config = dict(
    n_layer=10,
    n_experts=32,
    d_expert=96,
    activation='gelu',
    moe_layers=[0, 1, 2, 3, 4, 5, 6, 7, 8, 9],
    balance_loss=0.0159,
    balance_bias=False,
    shared_expert_gate=True,
    lr_router=0.00287,
    optimizer='soap_variant',
    beta1=0.95,
    steps=3494,
    dataset='wikipedia_en',
)
Below are experts of layer 6 (counted from 0) of a mixture-of-experts language model. Rows are named router (the router's row for the expert), up (a neuron's input weights, with its number), down (a neuron's output weights, with its number) and show model dimensions 0-127. Each number is 50 + 10 x the weight over its row's rms, rounded and kept within 0 to 99.
After each expert's rows: a language model's description of what the expert responds to. This comes from a sample of Wikipedia text that the model never trained on.

# expert 11
router:55 44 65 43 41 59 60 44 42 39 56 48 67 35 66 44 51 61 59 49 59 59 48 68 65 53 67 40 37 64 57 46 53 69 40 42 61 58 45 31 59 55 49 39 58 70 31 56 45 40 57 58 54 49 50 42 57 43 38 49 46 42 48 56 34 48 60 28 46 39 50 66 53 49 70 57 64 64 43 38 42 54 65 45 37 47 48 39 66 49 41 36 51 36 57 49 43 58 45 34 33 35 57 38 54 67 44 57 48 41 33 54 53 55 36 48 55 41 43 59 53 54 60 52 58 44 66 51
up9:59 38 56 53 60 48 56 56 48 64 54 68 68 55 39 56 66 57 65 57 54 39 57 44 61 36 52 49 62 46 40 34 25 68 46 61 70 48 38 30 44 52 50 42 54 54 58 30 46 50 42 39 47 53 45 43 44 47 50 51 53 57 62 62 59 65 50 51 52 47 58 49 58 42 51 23 38 43 48 49 50 58 50 54 58 64 38 38 64 60 45 45 60 48 50 50 52 45 41 22 54 48 42 61 30 51 49 29 37 56 45 58 61 43 48 63 57 54 51 58 40 32 33 58 59 52 50 35
down9:36 54 50 52 50 61 40 47 38 43 55 46 34 52 27 50 36 44 42 53 71 46 40 43 29 55 53 46 42 49 54 42 64 42 61 68 51 55 41 48 55 55 24 54 42 60 55 50 67 72 46 45 53 56 57 43 48 40 56 40 49 52 38 50 38 52 39 60 39 52 66 58 38 36 63 47 26 36 53 44 57 51 60 40 43 54 56 34 70 56 36 45 55 52 46 61 63 61 41 64 58 50 43 53 54 46 19 50 42 57 64 55 42 35 56 45 52 52 68 52 37 53 50 40 50 50 44 62
Description: Mid-word Latinate stems

# expert 1
router:53 44 39 27 48 41 74 37 56 49 35 35 48 52 43 46 54 33 43 32 61 46 46 49 54 59 35 37 53 52 59 61 59 35 28 62 48 64 77 58 42 55 53 37 62 46 50 51 73 45 54 39 43 47 48 31 51 41 42 52 43 61 53 58 58 44 50 63 48 47 59 52 51 59 45 62 52 36 60 43 45 50 44 67 50 52 56 49 51 45 43 41 52 44 36 67 57 44 61 58 62 56 72 36 55 36 43 57 36 51 39 42 55 45 66 51 43 50 38 50 41 65 38 30 45 49 41 51
up1:38 57 58 46 46 49 55 56 41 43 58 45 60 34 40 40 53 50 31 50 57 43 47 58 45 56 56 61 37 37 48 45 64 53 38 54 58 45 46 47 41 61 61 56 51 63 50 30 46 51 53 45 59 48 38 31 53 67 47 81 49 57 51 51 50 38 55 46 39 48 45 28 54 51 69 56 47 56 54 53 53 45 48 48 57 28 43 43 59 42 55 59 34 57 55 67 42 52 51 49 51 26 47 45 43 56 49 52 57 72 69 57 44 41 30 52 58 44 68 53 51 48 40 55 33 22 29 44
down1:42 56 51 39 47 39 49 52 59 58 55 29 33 43 59 58 58 51 52 49 53 45 59 45 59 63 44 61 54 49 44 33 59 67 63 58 53 54 41 48 59 33 49 47 52 61 52 41 42 54 52 55 38 45 48 40 66 41 60 57 53 77 40 51 35 50 45 34 36 59 62 56 43 38 39 54 42 72 32 69 52 53 34 51 52 52 32 46 60 52 53 71 59 60 35 36 44 53 44 50 78 35 41 56 24 50 48 50 49 55 51 52 45 70 61 56 51 41 38 57 58 50 47 54 57 58 50 40
Description: Degree and modifier words

# expert 28
router:57 55 48 43 49 50 42 49 52 64 39 32 63 51 35 54 60 51 61 41 27 55 51 41 53 63 28 45 44 43 32 48 53 65 48 57 46 33 48 52 70 37 73 49 44 28 44 38 52 46 57 48 31 51 54 61 54 61 51 30 44 47 42 54 49 54 54 45 49 55 47 41 26 49 49 47 47 65 39 52 28 51 32 52 45 33 47 49 55 50 42 46 51 45 65 63 54 60 53 57 40 48 54 39 54 47 52 40 52 44 40 35 71 42 33 65 45 62 52 56 40 40 48 28 41 49 53 35
up0:58 36 26 43 39 54 48 49 52 46 45 49 55 51 44 44 55 42 40 38 31 61 55 49 66 53 42 43 45 55 43 45 68 59 33 55 46 55 32 23 43 49 50 39 51 44 42 59 57 58 70 53 39 56 83 67 34 47 48 56 44 52 67 46 42 59 42 43 37 62 46 50 44 34 44 51 43 57 52 41 38 35 46 64 50 58 36 36 40 61 43 52 56 45 33 39 49 46 54 59 51 55 46 58 51 44 58 57 46 66 43 62 59 33 56 49 64 54 40 37 64 63 44 42 39 52 51 62
down0:67 37 50 31 54 57 49 57 51 56 43 53 50 52 53 43 53 48 49 45 68 42 44 54 51 57 62 68 48 49 42 46 49 46 46 47 62 61 43 58 54 51 43 46 59 47 58 60 58 43 55 55 46 47 60 24 55 42 40 51 48 51 41 53 34 47 36 38 40 64 40 49 56 67 66 58 55 63 57 62 49 45 58 22 53 37 57 43 29 56 65 52 46 50 50 48 60 50 56 46 47 62 25 60 53 54 42 61 59 59 37 59 62 57 40 43 45 69 55 56 57 51 57 36 44 13 73 54
Description: Mid-word fragments

# expert 31
router:53 53 33 51 64 52 47 63 71 44 44 47 40 59 56 44 58 33 37 45 37 59 48 66 55 47 47 52 52 53 64 63 39 49 72 50 44 47 40 32 57 38 43 46 26 42 34 25 55 31 44 42 45 48 34 28 49 75 67 51 51 33 34 57 57 48 44 40 51 46 44 54 53 66 53 52 34 64 53 53 47 62 52 46 56 53 56 44 55 54 54 39 43 44 52 44 55 48 63 41 60 49 50 50 36 72 48 48 57 57 50 49 53 38 53 73 44 46 56 40 44 57 41 54 54 54 31 57
up1:31 47 76 44 40 42 54 63 64 49 51 66 70 49 55 58 26 42 53 59 40 83 61 60 46 67 81 56 55 61 45 59 62 48 51 42 49 42 47 42 54 58 55 44 37 66 49 52 46 53 41 53 45 61 34 56 49 47 40 51 52 50 27 33 55 46 56 56 48 56 55 37 47 56 70 46 48 43 52 40 57 53 47 47 50 42 52 44 47 66 35 36 39 53 52 41 55 36 38 47 61 41 42 61 55 36 51 56 41 56 58 33 40 62 49 49 45 47 45 45 49 41 61 52 36 51 46 57
down1:40 54 64 62 43 42 60 56 45 48 40 39 45 66 45 54 40 61 48 50 46 51 46 54 31 48 61 54 37 46 54 46 62 47 36 49 50 50 55 62 45 42 50 36 35 53 58 62 73 58 54 33 58 47 48 48 31 47 53 49 59 75 48 80 70 41 41 54 50 58 41 49 38 55 64 61 31 60 34 48 45 45 47 41 41 25 46 66 40 64 55 51 57 47 52 51 39 41 40 47 45 65 44 29 56 49 65 23 53 43 52 43 44 47 37 51 46 54 64 57 47 44 52 57 53 56 47 43
Description: Single capital name openers

# expert 8
router:30 42 39 51 46 45 52 72 58 60 56 46 58 61 44 52 43 36 57 48 46 54 63 40 64 41 57 39 40 58 37 58 51 51 55 50 52 39 54 53 55 59 50 55 74 38 54 56 51 48 64 34 55 42 28 47 62 35 59 43 58 56 49 53 55 58 46 61 34 31 49 35 39 47 65 40 42 57 58 54 44 40 59 63 64 46 44 48 70 64 43 55 55 57 42 51 54 56 32 37 47 54 73 50 61 44 40 48 53 62 39 52 36 39 22 49 54 47 36 45 60 61 35 47 38 64 54 62
up1:45 28 48 66 69 55 66 63 69 54 54 39 59 46 49 42 38 58 56 60 48 56 33 61 45 61 60 47 47 40 33 58 51 32 53 43 57 40 46 51 38 55 54 29 49 75 54 53 55 49 67 69 47 49 41 50 46 50 43 57 49 50 45 33 57 48 52 44 52 42 54 20 60 52 73 51 64 52 43 38 45 48 71 28 47 46 46 63 61 42 59 53 45 68 40 48 38 50 41 36 48 50 54 35 49 57 43 49 63 53 44 52 49 57 46 52 49 36 58 44 67 59 45 47 52 40 41 60
down1:47 78 54 53 27 59 47 38 47 71 40 48 39 54 38 44 30 52 51 52 48 37 31 45 55 40 48 48 50 61 42 44 60 52 60 47 40 69 56 51 46 34 48 58 45 60 48 59 58 45 53 54 51 37 55 45 67 47 52 47 43 63 43 51 38 39 62 46 36 62 59 63 57 49 36 39 44 79 36 52 63 30 71 52 46 58 49 74 58 48 58 58 59 38 45 38 52 67 56 40 50 57 45 51 44 64 49 50 44 36 46 54 52 57 45 54 41 51 63 67 33 58 39 50 51 55 53 49
Description: Sentence and section breaks

# expert 0
router:43 53 54 51 53 38 45 41 40 39 50 50 45 49 39 29 48 56 32 37 55 37 40 44 49 47 48 54 26 48 50 53 66 33 37 44 45 58 64 43 52 34 51 57 55 37 33 62 54 51 53 59 36 34 66 48 53 42 51 48 48 59 47 61 49 66 40 57 54 32 61 74 38 47 49 53 41 42 42 39 53 43 59 57 53 44 44 60 45 41 52 65 75 48 43 54 51 44 70 36 32 46 59 38 45 53 47 41 46 60 77 51 56 62 51 53 52 58 66 39 43 63 55 39 32 37 36 47
up1:50 65 57 28 46 59 44 51 71 39 66 53 50 52 55 54 63 47 52 52 42 51 68 54 48 52 49 44 38 64 69 49 62 48 44 37 69 54 79 46 55 39 60 42 33 62 52 46 57 38 44 67 43 42 69 45 26 40 56 50 49 42 41 43 63 46 37 48 69 43 51 53 56 58 42 46 73 46 39 49 47 57 56 51 42 43 52 59 37 42 51 52 53 50 42 58 42 59 42 31 42 57 43 51 40 46 49 54 72 56 59 57 48 53 43 38 66 36 37 47 59 34 44 47 40 36 39 51
down1:56 56 58 58 58 50 44 74 54 46 45 38 43 56 52 53 59 49 54 39 62 53 48 40 49 56 38 53 40 50 21 37 45 59 59 65 49 47 58 67 49 47 35 52 35 46 55 61 41 56 64 55 48 39 46 56 56 53 33 53 45 57 62 45 79 36 50 39 27 66 67 53 50 62 51 70 43 47 42 68 46 67 48 40 45 55 46 51 55 66 61 38 50 52 73 46 57 50 56 53 46 56 45 40 57 55 58 52 60 62 43 56 53 36 62 44 52 40 62 48 57 63 39 68 39 69 50 50
Description: Conjunctions and noun modifiers

# expert 20
router:46 61 42 44 54 26 50 42 36 56 48 46 47 51 57 42 35 31 50 51 23 42 55 43 52 48 67 35 58 66 48 46 63 34 59 44 60 44 48 60 56 52 49 58 52 45 45 50 48 51 40 46 48 40 53 44 55 29 53 47 71 54 69 48 53 53 63 49 49 51 71 74 50 52 61 42 49 37 40 51 53 58 45 35 37 44 58 52 34 42 31 73 42 60 44 55 57 68 48 52 59 50 36 52 59 48 49 45 50 64 62 59 68 55 35 34 53 57 42 48 49 54 52 37 58 49 57 75
up1:40 53 38 69 57 43 59 56 50 56 52 53 63 64 77 56 50 43 47 50 46 57 47 47 56 65 64 51 54 51 47 60 76 37 44 56 68 55 68 42 39 78 60 37 36 58 73 37 43 36 51 54 46 55 58 48 45 57 55 51 62 55 56 42 66 54 54 50 56 50 44 46 71 50 63 49 59 38 43 41 47 60 52 53 42 51 50 64 58 39 64 55 45 68 52 60 34 52 41 51 62 44 41 50 60 47 42 49 51 36 33 35 55 53 43 63 66 24 45 60 48 51 58 54 52 44 42 53
down1:57 50 59 60 61 56 43 54 46 38 44 34 50 53 58 48 46 61 69 39 57 54 57 53 36 48 48 35 49 61 47 35 47 50 58 54 42 51 50 49 60 61 58 41 59 52 45 44 37 56 69 63 56 42 49 44 38 65 57 34 32 61 62 50 50 35 47 48 63 60 59 64 43 52 52 36 44 54 62 47 62 66 53 65 60 48 46 65 47 54 61 51 53 42 70 55 52 29 61 41 46 42 51 58 45 77 75 42 62 58 50 53 42 51 23 42 54 44 50 43 59 62 35 46 25 50 47 39
Description: Media nouns and URL slashes

# expert 30
router:40 46 59 46 50 30 62 44 79 34 45 57 48 43 61 50 39 50 46 45 54 63 43 34 56 65 35 33 56 41 47 38 45 62 61 34 60 31 46 56 60 41 44 46 50 52 50 59 49 57 50 53 54 45 60 51 53 43 40 48 64 57 55 47 61 43 46 44 43 52 42 34 46 53 36 56 62 62 54 59 63 66 70 52 58 56 50 57 55 36 59 59 37 57 49 56 54 55 53 56 57 56 40 69 36 43 46 28 36 65 38 43 34 78 35 36 47 61 48 50 36 52 50 42 51 39 44 42
up1:49 57 51 47 56 43 42 47 38 52 73 34 44 46 48 52 63 39 54 62 38 52 45 61 71 45 42 47 40 41 67 50 59 67 27 35 40 55 60 50 55 62 48 33 54 69 37 52 42 59 46 66 54 42 44 50 46 55 52 35 61 52 49 50 44 54 53 54 60 58 36 46 39 54 75 65 46 67 47 56 56 58 53 57 55 50 55 51 49 45 59 77 48 56 42 55 35 26 56 33 46 51 55 40 46 47 41 45 56 49 43 46 57 58 66 69 55 53 50 38 50 74 72 43 56 50 48 55
down1:58 47 59 49 49 37 62 55 48 45 51 42 51 50 67 54 42 59 54 55 53 47 23 62 60 77 47 54 44 56 56 43 45 48 48 65 49 52 40 70 35 55 63 31 38 50 54 45 64 55 66 41 54 48 53 75 56 43 48 41 51 50 48 50 61 54 56 66 47 44 57 58 71 50 46 52 55 58 51 60 36 77 68 55 51 49 41 47 59 51 50 38 42 34 52 31 45 50 49 51 51 48 38 61 58 69 59 47 45 38 51 43 45 36 56 27 48 36 25 40 67 44 42 53 46 60 46 48
Description: Table cell separators

# expert 21
router:50 65 40 50 53 52 57 52 43 34 46 44 55 56 82 35 43 53 71 64 43 51 53 58 45 55 41 39 51 52 33 35 56 58 37 66 35 56 67 57 36 40 55 53 64 80 52 56 42 57 52 52 33 39 47 59 50 48 46 45 59 56 42 55 49 62 52 75 44 50 52 53 54 47 44 51 41 39 58 46 61 70 62 50 53 39 49 50 47 58 37 38 62 68 46 52 51 59 31 57 52 63 51 68 54 48 35 52 50 57 35 39 51 58 41 39 54 53 51 67 51 48 56 42 50 55 70 42
up1:32 51 59 40 55 51 56 52 49 51 54 30 60 43 57 42 45 60 67 68 45 66 43 60 66 55 44 44 46 42 47 51 66 55 41 61 54 60 62 32 47 51 39 52 42 79 49 47 40 36 52 66 60 57 62 52 39 58 33 49 35 58 64 50 61 34 59 49 48 40 46 31 59 52 58 43 58 61 49 58 57 62 60 49 54 50 52 42 63 39 49 38 37 45 49 69 43 43 65 41 47 62 48 53 65 41 47 52 77 52 43 50 67 49 39 46 67 42 40 51 61 58 57 47 48 31 55 54
down1:56 47 70 59 47 42 43 52 62 55 52 37 40 55 42 51 48 59 47 61 45 52 32 60 57 50 45 68 51 52 59 55 56 64 71 59 53 39 37 50 61 60 52 56 30 51 49 56 67 34 56 45 65 43 60 50 49 54 64 34 63 58 51 56 58 65 26 55 42 41 52 54 66 54 57 67 26 71 57 35 57 39 58 27 66 63 49 54 56 39 47 59 43 50 58 61 48 45 55 54 43 50 44 42 49 58 49 49 45 35 54 67 42 45 48 62 50 53 52 60 64 68 63 36 50 60 54 41
Description: Foreign-word inner syllables

# expert 12
router:51 53 34 39 47 44 48 44 46 50 49 42 30 53 32 42 50 65 53 51 45 50 59 51 46 60 53 58 51 40 42 33 34 65 39 42 53 46 54 55 46 41 22 48 54 37 58 40 56 33 62 55 73 55 41 42 64 60 58 54 29 59 63 58 53 54 48 48 50 54 43 65 59 57 46 68 63 42 47 62 44 50 56 45 35 66 39 53 31 62 41 43 74 50 36 67 43 60 58 60 64 57 57 55 48 66 44 56 54 52 67 45 36 62 48 45 44 34 62 43 58 64 49 41 43 42 54 45
up9:59 39 47 58 42 48 61 70 34 36 54 40 54 50 43 75 79 59 61 46 45 47 74 56 51 26 48 52 56 54 57 50 35 51 37 53 60 42 56 56 39 60 57 49 59 26 48 48 44 57 40 50 38 56 32 45 53 39 55 61 45 67 47 41 52 43 43 46 50 61 48 47 48 41 51 69 51 44 47 48 51 53 39 37 62 68 37 37 60 49 56 55 66 35 42 50 46 47 50 40 36 40 57 49 48 67 57 52 31 52 54 42 51 68 55 53 35 54 50 44 57 52 28 41 55 44 53 43
down9:58 54 43 54 56 63 43 44 45 30 48 51 41 47 35 44 24 61 52 62 63 35 33 48 42 55 48 50 57 45 62 49 53 53 61 68 43 47 63 44 38 43 37 50 60 46 48 43 64 44 36 52 43 52 59 54 57 46 56 56 52 74 49 43 39 54 50 54 44 49 59 59 55 36 53 62 43 46 50 47 63 60 53 56 43 40 57 52 42 54 56 40 51 43 44 53 57 36 33 49 54 59 34 38 54 42 00 36 58 54 53 52 58 42 58 46 58 51 47 45 43 46 43 45 49 37 53 55
Description: Surname inner syllables

# expert 29
router:33 73 57 54 30 53 42 47 29 48 71 42 61 42 66 54 70 58 39 53 31 60 51 42 34 34 61 43 44 58 45 38 54 65 59 41 52 48 61 55 62 69 38 48 60 61 60 48 55 58 30 36 49 57 34 48 51 49 64 44 53 62 49 38 28 57 46 43 43 54 55 52 50 40 49 43 40 55 47 57 60 37 44 59 68 47 44 53 59 47 52 65 48 44 40 39 47 29 60 47 46 44 64 46 53 44 44 53 53 50 57 55 40 56 47 32 42 52 49 62 60 55 62 34 56 62 38 44
up1:49 48 67 62 64 37 67 59 39 46 50 63 60 42 50 46 55 35 51 61 31 58 46 54 60 61 63 47 47 40 60 56 58 45 48 39 63 54 47 52 79 50 46 44 53 73 65 50 53 57 38 57 63 49 33 43 56 42 40 43 44 43 42 44 58 53 54 62 48 37 43 38 71 65 49 40 50 44 54 44 53 54 66 50 67 43 54 63 54 46 64 52 46 42 48 60 29 46 60 27 48 52 74 65 51 65 66 52 60 39 55 57 48 59 47 59 60 46 43 56 63 47 62 58 51 36 43 43
down1:58 56 48 55 29 49 62 57 51 38 40 14 44 49 37 54 62 65 63 50 57 36 42 70 41 61 63 59 46 62 44 43 44 53 50 73 62 58 45 48 41 59 45 50 57 62 49 47 50 58 58 35 56 48 51 51 51 34 63 64 48 51 31 55 27 53 50 52 34 37 55 44 68 50 57 39 63 66 63 65 50 39 41 44 30 60 48 49 45 42 60 40 43 45 45 51 58 50 44 58 52 52 49 65 55 54 40 49 50 42 57 53 38 51 66 58 46 51 32 48 45 61 55 61 60 56 35 39
Description: List and table line starts

# expert 19
router:54 50 59 39 52 63 38 49 54 41 46 49 43 55 39 45 51 45 47 68 52 47 54 31 57 56 46 46 31 67 63 46 52 37 30 59 55 37 67 56 38 36 66 59 42 52 45 63 50 54 58 28 66 55 41 39 49 51 44 36 48 31 51 64 53 55 51 51 47 44 41 52 63 60 43 54 57 73 60 49 54 34 63 54 38 56 55 64 45 37 50 61 53 51 69 30 55 68 52 45 63 54 54 52 30 52 51 33 54 38 66 56 33 39 61 63 46 57 51 54 44 40 36 58 48 46 42 65
up1:41 42 58 49 44 50 66 72 51 58 64 57 47 30 44 58 55 41 54 60 45 55 42 46 60 69 61 50 54 43 45 54 69 35 42 55 59 45 58 34 43 45 53 42 34 65 45 39 38 59 41 46 56 58 53 44 50 69 45 51 53 35 36 28 55 52 52 35 67 46 47 45 53 63 66 69 62 53 56 33 36 54 70 45 43 33 53 60 60 46 54 70 50 66 39 53 55 54 48 44 58 42 63 43 51 31 45 64 45 63 74 57 51 57 43 54 43 52 55 56 67 52 62 45 50 50 50 46
down1:53 60 50 54 50 52 59 61 65 66 46 44 47 42 45 63 70 41 75 61 51 44 36 53 44 43 49 44 44 36 48 39 41 49 51 50 49 61 37 52 53 50 45 46 57 58 58 48 55 34 46 38 80 29 37 51 60 52 56 47 44 43 62 36 43 54 48 62 63 57 76 33 76 61 42 61 25 54 52 63 56 49 48 51 53 42 44 69 50 61 54 67 56 39 60 65 46 48 52 63 54 46 58 56 50 66 52 52 27 44 38 53 62 43 40 51 47 50 52 47 48 53 47 48 45 54 62 42
Description: Tokens before numbers

# expert 24
router:35 65 51 59 39 55 53 57 51 49 57 59 47 49 45 39 49 54 63 54 57 65 56 68 63 48 46 48 50 38 63 64 65 48 45 42 48 56 51 51 44 53 46 19 39 55 47 51 50 43 45 66 28 56 46 52 42 69 60 61 42 54 49 49 38 45 44 61 45 51 60 55 68 46 54 43 77 40 65 49 48 55 68 54 36 47 53 47 46 53 47 50 31 50 26 54 45 47 61 65 59 58 70 38 52 47 49 71 49 32 56 60 39 32 54 43 49 35 50 47 54 44 69 56 32 48 49 47
up9:56 35 60 41 65 36 71 56 46 39 51 44 46 61 54 70 65 55 51 51 55 51 71 44 52 35 45 52 21 58 56 47 44 54 72 62 48 47 44 40 35 61 44 49 76 56 55 44 34 57 44 65 39 52 46 48 45 50 43 37 54 62 40 56 56 56 49 55 45 45 45 51 59 49 34 41 34 58 33 41 50 57 61 41 61 51 51 48 50 56 60 54 53 46 37 52 32 47 51 49 51 59 50 51 37 46 64 68 33 58 49 41 39 68 54 56 37 57 50 58 39 43 57 39 49 63 25 50
down9:38 56 41 62 45 35 46 45 62 57 51 40 61 43 38 53 47 50 50 41 50 51 55 58 47 40 51 29 43 62 39 54 66 46 63 61 69 38 46 63 58 47 41 41 31 41 62 49 60 71 40 46 51 43 45 59 40 60 46 60 45 61 35 48 32 53 49 46 49 54 60 49 76 47 52 52 45 47 51 45 60 63 58 24 51 55 68 38 55 63 46 50 47 52 57 58 54 56 67 50 38 40 37 62 44 61 20 57 60 55 49 48 48 40 47 59 39 47 48 66 50 67 45 38 27 49 44 57
Description: Prepositions before phrases

# expert 3
router:61 57 45 51 47 55 38 47 52 43 37 57 44 43 52 53 61 47 61 52 66 34 40 71 41 33 58 56 53 57 53 53 40 42 40 46 30 33 52 65 59 49 67 56 58 51 76 55 36 49 37 33 47 58 54 41 43 49 60 45 49 46 33 52 63 48 55 45 53 56 57 52 74 47 51 39 41 66 43 54 53 57 68 29 27 64 44 59 46 46 58 63 54 56 37 62 54 40 41 57 43 46 39 51 54 48 50 38 60 68 46 33 60 48 48 46 43 67 50 59 56 39 29 53 61 42 36 55
up1:44 39 52 32 49 45 61 75 40 47 37 37 53 52 56 56 49 37 45 54 45 50 52 47 56 52 45 70 59 33 54 60 70 45 38 63 66 39 53 37 45 61 49 52 41 57 50 35 50 50 64 61 41 57 63 43 39 42 39 58 38 53 33 34 59 31 66 38 64 45 40 44 52 49 68 49 57 55 38 35 52 45 52 50 40 45 49 40 55 38 60 60 34 65 47 61 66 40 74 47 45 42 63 50 47 61 47 48 66 64 50 41 61 55 40 64 51 45 46 59 60 67 50 51 52 36 49 44
down1:44 36 59 36 59 41 42 53 51 48 52 50 44 45 58 42 43 61 50 57 52 50 55 36 67 47 69 69 53 60 38 44 57 75 58 50 55 45 25 62 37 53 58 51 32 46 48 46 39 43 66 49 48 47 38 47 42 43 43 54 43 63 57 50 43 66 64 45 53 54 58 55 70 57 60 71 58 54 61 46 63 63 57 56 49 57 53 70 47 50 58 69 52 35 52 48 48 43 43 34 67 47 36 58 32 56 57 40 39 49 23 67 42 46 50 53 68 41 46 44 60 59 62 49 46 48 44 45
Description: Given-name middle pieces

# expert 10
router:28 54 59 70 34 32 58 55 55 66 60 65 42 48 55 63 29 55 56 67 57 45 60 66 48 28 50 52 43 53 50 51 43 54 47 57 56 47 59 51 55 42 52 57 63 59 65 49 44 41 47 55 47 63 65 54 57 50 42 51 48 29 70 54 37 59 55 46 50 45 60 63 55 56 46 35 51 55 55 33 68 60 43 56 42 59 42 61 27 40 43 64 51 39 67 50 47 48 49 39 56 40 46 41 54 26 44 60 54 55 57 62 46 39 44 65 45 56 39 63 48 37 45 65 53 49 46 62
up9:50 44 47 31 54 44 35 53 54 41 53 46 59 46 59 58 65 46 70 47 52 63 53 42 77 42 50 54 50 54 42 59 28 74 43 51 50 60 36 59 55 56 55 53 67 38 53 60 51 44 40 45 44 66 48 43 53 55 51 36 69 45 52 44 52 38 32 67 39 69 41 38 47 58 45 48 65 41 49 22 37 66 41 48 43 52 55 42 48 75 67 56 45 54 45 53 47 61 59 48 64 39 38 45 50 50 45 53 47 64 68 42 49 36 49 49 63 60 45 57 53 44 51 49 63 55 39 46
down9:25 32 31 34 43 62 49 40 62 48 60 47 60 40 62 39 44 41 68 47 31 39 30 43 52 64 53 46 41 50 43 33 54 59 44 44 44 58 57 53 55 47 52 53 53 34 59 50 64 49 55 52 47 64 64 42 49 51 67 42 39 55 59 44 48 45 56 37 47 45 55 55 36 43 42 56 44 41 56 52 62 50 37 34 55 47 33 51 61 41 26 47 44 53 31 70 44 64 33 62 45 56 54 56 46 58 21 46 45 56 54 40 59 60 57 40 49 64 66 59 54 49 52 43 59 49 52 53
Description: List and credit separators

# expert 27
router:54 57 34 42 73 49 52 36 84 55 48 59 45 39 48 61 52 38 40 61 33 42 60 40 40 56 44 52 49 54 65 42 44 43 53 34 72 46 44 55 57 48 47 37 50 47 46 47 50 51 47 64 57 44 58 50 64 44 42 46 62 38 42 59 55 58 38 52 56 56 49 62 43 51 62 39 44 46 56 52 63 67 71 51 34 60 54 62 56 43 50 43 50 46 53 40 60 32 57 54 29 43 52 42 56 61 46 57 35 66 43 54 39 39 46 56 39 46 61 61 47 66 37 56 28 36 62 37
up1:49 52 49 44 51 51 51 54 54 46 55 45 47 47 27 55 47 53 50 59 53 50 42 53 66 37 51 49 56 62 61 52 58 67 50 54 58 45 51 45 39 57 46 46 47 55 54 36 48 46 54 49 45 66 57 30 57 56 59 44 58 51 43 32 35 45 49 50 48 60 61 08 42 52 56 46 50 36 42 54 53 41 83 53 44 46 56 46 52 37 45 58 47 42 48 62 41 39 29 29 30 55 45 56 38 59 61 52 54 47 39 63 58 60 46 52 63 31 59 49 71 75 54 44 38 50 62 48
down1:42 53 66 63 32 55 49 52 50 41 34 58 37 62 45 53 48 55 69 46 47 38 68 42 34 49 62 50 65 59 48 43 66 55 68 53 50 65 60 38 46 54 60 51 59 59 54 33 52 54 44 61 35 47 56 31 65 55 37 35 40 50 50 46 55 54 62 40 53 54 51 47 50 52 52 53 47 64 46 58 51 38 32 37 68 67 54 60 51 45 31 57 48 42 62 46 57 45 40 53 53 63 41 54 53 55 32 72 38 28 48 50 57 51 33 43 35 59 38 58 48 70 43 43 49 65 45 44
Description: Opening brackets and quotes

# expert 4
router:62 37 65 64 45 53 57 69 50 52 51 64 60 58 56 51 64 55 42 54 52 46 57 54 41 63 56 60 58 56 52 42 63 35 74 48 44 54 43 35 39 49 35 69 41 71 48 57 36 65 56 34 43 57 46 61 36 50 52 55 61 48 42 44 53 47 41 34 49 59 41 50 52 49 57 38 41 43 51 37 59 41 52 33 60 43 49 47 69 59 57 41 40 61 33 50 51 37 41 56 47 37 50 33 66 56 61 50 39 45 33 38 64 49 66 38 57 39 42 41 36 38 68 53 40 59 61 46
up1:45 47 54 35 62 44 65 57 49 51 37 47 68 45 45 57 42 38 48 51 31 58 66 57 49 64 55 59 53 38 52 55 69 55 38 51 68 64 62 44 52 69 51 40 36 51 56 54 42 53 46 54 38 53 37 31 30 58 33 67 61 58 45 50 63 62 45 47 51 54 32 29 55 57 53 54 47 36 62 51 49 66 74 53 60 55 50 48 71 38 52 63 40 69 48 68 42 43 52 43 65 43 50 39 52 50 47 55 57 66 45 40 58 54 44 48 47 52 62 59 62 61 65 51 47 39 56 51
down1:57 62 53 58 38 45 55 39 54 38 50 31 57 60 54 40 47 62 56 35 55 54 49 47 58 59 41 30 60 46 50 37 45 36 56 43 46 41 45 57 42 68 54 55 44 55 30 66 55 57 59 43 62 58 49 33 44 49 50 39 60 63 53 51 62 63 55 52 34 52 73 47 62 35 54 39 53 56 31 32 43 70 44 40 65 66 61 47 46 60 54 61 54 38 64 44 42 49 44 59 38 58 60 39 27 46 47 46 37 44 59 46 37 40 49 53 52 40 40 43 46 54 64 65 65 56 71 56
Description: Latinate word stems